Weights of a small mixture-of-experts language model, trained from scratch on English Wikipedia.
Size: 12 layers, width 384, vocabulary 23472, 129M parameters.
Experts: 16 experts in each of 12 layers, 512 SwiGLU neurons an expert, 1 pick a token, a softmax router.
Training: a variant of Adam for the experts, 8042 steps.
Below are experts of layer 2 (counted from 0) of a mixture-of-experts language model. Rows are named router (the router's row for the expert) and show model dimensions 336-383. Each number is 128 + 32 x the weight over its row's rms, rounded and kept within 0 to 255.
After each expert's rows: "mostly gets" lists some tokens that are sent to it at least half of the time. This comes from a sample of Wikipedia text that the model never trained on.

# expert 1
router [201 139  88 142 142  99  98 102 191  89 153 131 102 111  87 147 124 119 109 100 158 121 107 135 130 175  97 129 104 159 145 141 137 145 131  99  96 164  75 199 161 179 138 118 154 150 157 114]
mostly gets: "The", " their", " its", " they", " new", " these"

# expert 9
router [174  98 107 162 121 105 102 112 138  91 145 145  85  93  84 132 148 124  82  64 167 140 122 135 119 165 112 118 100 167 179 114 122 161 169 112  85 118  75 175 153 161  64 114 174 155 143 110]
mostly gets: " mi", " May", " main", " health", " police", " reg"

# expert 14
router [202  91 109 166 108  97 140 112 115 107  95 114  96 102  98 176  84 130  75  70 138 128 125 130 120 136 173  75 151 121 167 103 135 135  91 135  45 112  98 152 110 140 110 102 117 153 214 101]
mostly gets: " to", " against", " To", " into", " towards", " Mexico"

# expert 7
router [174  99 108 162 122 104 101 112 138  91 145 145  85  93  84 132 151 125  82  64 167 141 122 135 119 167 113 119  98 169 179 113 122 161 170 111  86 118  75 174 154 160  64 114 174 155 143 111]
mostly gets: " In", " well", " P", " Martin", " Os", " brother"

# expert 10
router [176 132 105 124 130  95 120 112 113  99 106 151 133  72  70 128 123 130 100  91 121 146 112 158 126 168 135 114 116 153 143 130 138 188 142 146 115 121  96 151 121 132  94 123 182 154 154 116]
mostly gets: " Country", " MPC", " Born", " JPL", " High", " Conservative"

# expert 6
router [174  99 108 163 122 104 102 112 139  90 145 146  84  93  85 132 150 124  82  64 168 141 122 135 119 169 112 118  99 167 179 114 121 161 170 114  85 118  75 175 154 161  64 114 175 155 143 111]
mostly gets: " Com", " Han", " Bell", " Johnson", " Western", " X"

# expert 4
router [185 125 105 118 162  98 111 137 134 126 111 124 111 106 101 143 114 144 125  86 138 145 131 124  99 203 109  91 134 136 164 123 158 179 141 116  98 111  79 158 106 174 106 132 150 157 142 106]
mostly gets: " S", " p", " f", " Z", " l", " Sh"

# expert 12
router [156 123 109 114 150 132  63 103 137 117 187 155 103 136  88 139 117  83 137 117 168 133  89 121 105 184  98 142  79 118 151  88 164 170 179 171  82  88  91 158 110 146 100 103 135 156 172 111]
mostly gets: " him", " known", " place", " held", "aged", " served"

# expert 0
router [174  98 108 161 121 105 101 113 138  91 145 145  83  94  85 132 151 124  82  64 168 141 123 136 118 166 112 119  99 168 179 114 122 161 170 113  85 118  75 175 153 161  64 114 175 155 142 110]
mostly gets: " Charles", " Richard", " Peter", " fourth", " low", " process"

# expert 13
router [171 149  82  98 130 105 116 103 140 150 168 134  77 110  59 161 139 127 118  99 139 139 116  92 120 164 153  75 147 132 159 124 117 159 139 109  74 120  95 156 143 143  83  96 125 152 202  83]
mostly gets: " where", " After", " than", " could", " like", " There"

# expert 8
router [173  99 108 162 122 104 101 112 139  91 145 146  85  93  85 132 150 124  82  64 168 140 122 136 118 169 112 118 100 168 179 114 122 161 170 113  85 118  75 175 153 160  64 114 175 155 142 111]
mostly gets: " one", " species", " King", " r", " official", " man"

# expert 2
router [175  99 108 162 122 105 101 112 138  91 145 147  85  94  85 132 150 124  82  64 167 141 122 135 118 166 111 118  98 168 179 115 122 161 170 113  85 118  75 175 154 161  65 114 175 156 143 110]
mostly gets: " she", " French", "″E", " China", " he", " white"

# expert 15
router [182 117 128 161 178  84  86 158 123 135 126 100 109 107 114 164 110 163 102  56 161 154 152 102 164 134 109 114  85 147 139 140  98 126 182  87 124 121 108 128 157 141  74 108 123 162 142 148]
mostly gets: ".\n\n", " =\n\n", "\",", "===\n", "===\n\n", " ===\n"

# expert 5
router [174  99 108 161 121 104 102 111 139  91 145 146  85  94  86 132 150 124  82  64 168 140 122 136 118 167 111 118  99 168 179 114 123 161 169 114  85 118  74 175 154 159  64 114 175 155 143 111]
mostly gets: " W", "195", " G", " e", "191", " I"

# expert 3
router [197 128 110 153 125  93 105 115 115 122 131 128 112  91  90 133  96 121  95  66 118 120  97 143 121 121 180 122 146 124 169 137 118 130 131 109  80  99  76 182 122 167 101 108  88 169 144  77]
mostly gets: " at", " US", " At", "°", " based", " near"

# expert 11
router [174  99 108 163 122 104  99 112 137  90 144 146  86  94  84 133 152 124  82  64 167 140 123 135 119 165 112 118  99 167 179 113 121 162 170 115  84 119  74 174 153 161  64 114 175 155 143 109]
mostly gets: " \\", " post", " addition", " dis", " Book", " daughter"